{
  "num_hidden_layers": 13,
  "hidden_size": 448,
  "n_experts": 80,
  "experts_per_token": 3,
  "d_expert": 192,
  "d_shared_expert": 0,
  "hidden_act": "squared_relu",
  "moe_layers": [2, 3, 4, 5, 6, 7, 8, 9, 10, 11, 12],
  "router_score": "sigmoid",
  "normalize_top_k": true,
  "routed_scale": 1.0,
  "balance_loss": 0.0106,
  "balance_bias": false,
  "init_std_router": 0.0149,
  "lr_router": 0.000437,
  "num_attention_heads": 7,
  "num_key_value_heads": 7,
  "head_dim": 64,
  "vocab_size": 41965,
  "norm": "rmsnorm",
  "norm_place": "pre",
  "norm_eps": 1e-06,
  "positions": "rope",
  "rope_theta": 10000.0,
  "rope_fraction": 1.0,
  "qk_norm": true,
  "attn_scale": 0.148,
  "tie_word_embeddings": false,
  "parallel_block": false,
  "extras": ["capped logits"],
  "init": "uniform",
  "init_std_qkv": 0.029,
  "init_std_o": 0.00569,
  "init_std_up": 0.029,
  "init_std_down": 0.00329,
  "optimizer": "muon_variant",
  "learning_rate": 0.0107,
  "lr_mult_qkv": 0.4,
  "lr_mult_o": 1.5,
  "beta1": 0.95,
  "lr_head": 0.00571,
  "max_grad_norm": 1.0,
  "warmup_steps": 74,
  "schedule": "wsd",
  "decay_fraction": 0.554,
  "decay_shape": "cos",
  "final_lr_fraction": 0.0,
  "batch_tokens": 131072,
  "max_seq_len": 1024,
  "doc_mask": true,
  "train_tokens": 956800000,
  "max_steps": 7300,
  "dataset": "wikipedia_en"
}
Below are experts of layer 9 (counted from 0) of a mixture-of-experts language model. Rows are named router (the router's row for the expert), up (a neuron's input weights, with its number), down (a neuron's output weights, with its number) and show model dimensions 336-391. Each number is 50 + 15 x the weight over its row's rms, rounded and kept within 0 to 99.
After each expert's rows: a language model's description of what the expert responds to. This comes from a sample of Wikipedia text that the model never trained on.

# expert 14
router:69 57 31 66 70 44 34 63 70 33 33 71 64 66 40 69 66 64 33 40 69 66 64 46 45 65 65 66 66 53 31 32 64 43 68 44 66 69 65 34 33 34 30 66 65 69 31 36 68 63 63 63 33 34 67 34
up0:50 51 41 14 44 66 53 45 28 77 34 68 45 39 41 68 34 72 60 52 12 64 68 64 63 57 31 55 27 54 39 26 58 49 58 72 67 16 40 35 52 60 25 48 27 38 64 54 56 43 47 61 64 62 46 50
down0:80 45 34 61 53 61 56 73 62 37 45 23 46 38 36 70 65 30 51 49 58 48 63 47 29 56 45 55 41 34 48 41 73 46 52 63 67 51 48 61 53 51 46 31 22 80 33 55 67 50 45 39 40 67 30 52
It responds to: Mid-sentence words like "in" or "Language" in running prose, plus infobox field labels such as Population, Area and Postal code.

# expert 47
router:63 58 31 70 71 44 32 66 62 32 34 73 71 73 37 65 68 69 30 42 72 63 60 45 50 69 71 67 64 50 28 32 63 42 71 40 70 65 64 36 36 35 38 68 60 72 43 40 66 63 58 62 33 30 68 33
up0:20 55 64 20 41 73 45 37 46 65 40 37 45 41 45 51 54 50 46 42 37 58 64 58 57 52 38 75 55 84 54 19 62 52 72 39 68 53 63 46 78 57 40 62 31 45 38 65 44 40 44 73 60 71 39 31
down0:70 19 66 51 29 36 38 72 82 72 34 59 54 56 61 29 54 39 69 51 25 39 42 55 41 63 30 56 84 42 43 41 42 44 66 71 44 55 55 23 41 49 46 50 59 38 63 61 66 61 37 29 89 47 32 46
It responds to: Middle pieces of proper names and rare words plus linking of/and, such as Red Bulls, Card-en, certiorari, Sisters of.

# expert 15
router:68 63 34 68 68 44 34 67 66 33 31 66 72 67 40 70 69 69 38 38 67 66 65 44 49 70 67 63 66 55 34 33 62 44 66 35 65 69 63 36 37 35 34 64 68 67 38 37 70 57 60 69 35 32 65 30
up0:47 68 29 57 31 59 74 30 50 48 39 34 55 60 43 51 66 83 28 69 41 63 21 66 63 56 34 58 35 40 41 42 54 70 37 68 31 47 40 83 33 50 72 29 43 66 46 38 43 62 44 68 50 33 49 77
down0:44 32 75 59 47 60 57 58 59 55 45 56 57 45 46 62 30 79 38 56 54 59 67 44 52 57 48 35 56 27 55 38 38 58 30 48 62 58 59 52 42 60 59 64 43 17 27 44 29 49 52 32 66 45 43 47
It responds to: Year pieces after 201 or 200, digits, pipes and sentence-final periods in tables and career lists, plus field labels like Date, Area.

# expert 46
router:66 59 32 75 70 45 32 63 67 35 30 65 67 74 38 72 72 69 32 47 74 62 63 49 46 68 67 63 66 51 34 30 64 39 61 38 65 68 60 37 30 32 37 71 64 71 42 42 72 61 59 66 35 26 62 37
up0:70 37 41 52 29 41 61 37 52 25 24 55 26 38 63 65 45 51 37 45 41 54 77 40 56 48 38 34 57 28 47 70 54 63 59 41 61 55 48 35 43 74 61 43 41 32 40 50 53 45 55 58 85 66 49 43
down0:30 47 50 47 59 19 48 50 76 66 45 40 66 45 54 41 49 34 44 45 51 54 40 72 31 78 32 53 66 32 21 36 52 51 38 68 41 53 45 43 66 41 58 19 57 49 27 49 76 60 61 15 20 82 46 39
It responds to: Month names in dates (February, June, November) and name fragments in table rows, such as Ch-ist-yakov and Krist-i.

# expert 5
router:64 70 34 67 67 37 33 64 66 37 35 70 67 68 33 67 68 68 33 41 65 63 65 39 45 63 69 66 63 54 33 36 65 43 69 43 68 69 69 33 33 35 35 65 62 68 42 37 65 62 61 64 33 37 66 32
up0:37 84 68 51 35 37 53 55 25 57 69 44 59 71 54 46 50 67 60 36 30 85 59 58 46 40 50 42 37 40 48 37 70 37 82 71 56 52 55 65 56 62 77 52 47 50 38 62 17 45 72 32 45 59 50 45
down0:51 43 70 62 57 46 50 35 62 62 41 67 51 39 44 31 69 24 27 70 60 39 51 52 65 35 65 51 43 55 51 36 37 40 51 77 62 48 64 63 74 29 48 52 70 51 35 83 36 65 55 78 67 46 45 73
It responds to: Spaces, pipes, line breaks and line-ending punctuation in tables and lists, such as spaces before numbers, closing pipes, ");" line ends.

# expert 48
router:67 61 30 66 68 49 32 67 64 31 38 70 66 69 35 65 74 70 31 46 70 60 60 46 49 69 68 62 67 48 31 28 63 45 64 39 68 68 65 39 29 29 36 69 60 69 41 35 68 59 58 68 32 28 64 33
up0:70 59 40 78 28 15 59 19 41 28 63 44 57 55 58 29 42 53 50 51 40 66 67 51 52 51 48 27 29 23 54 53 92 73 38 48 38 39 49 56 10 61 42 39 64 16 43 75 61 41 50 72 43 58 56 56
down0:59 21 51 30 63 48 48 65 49 73 62 32 56 17 41 20 31 70 65 65 50 38 41 62 52 34 84 46 60 38 41 54 36 59 57 54 84 49 61 66 64 61 61 50 38 76 64 58 46 14 38 54 55 46 35 32
It responds to: Surnames and mid-word pieces (Butt, Bel, riv), month names after day numbers, and taxonomy labels like Subfamily, Suborder.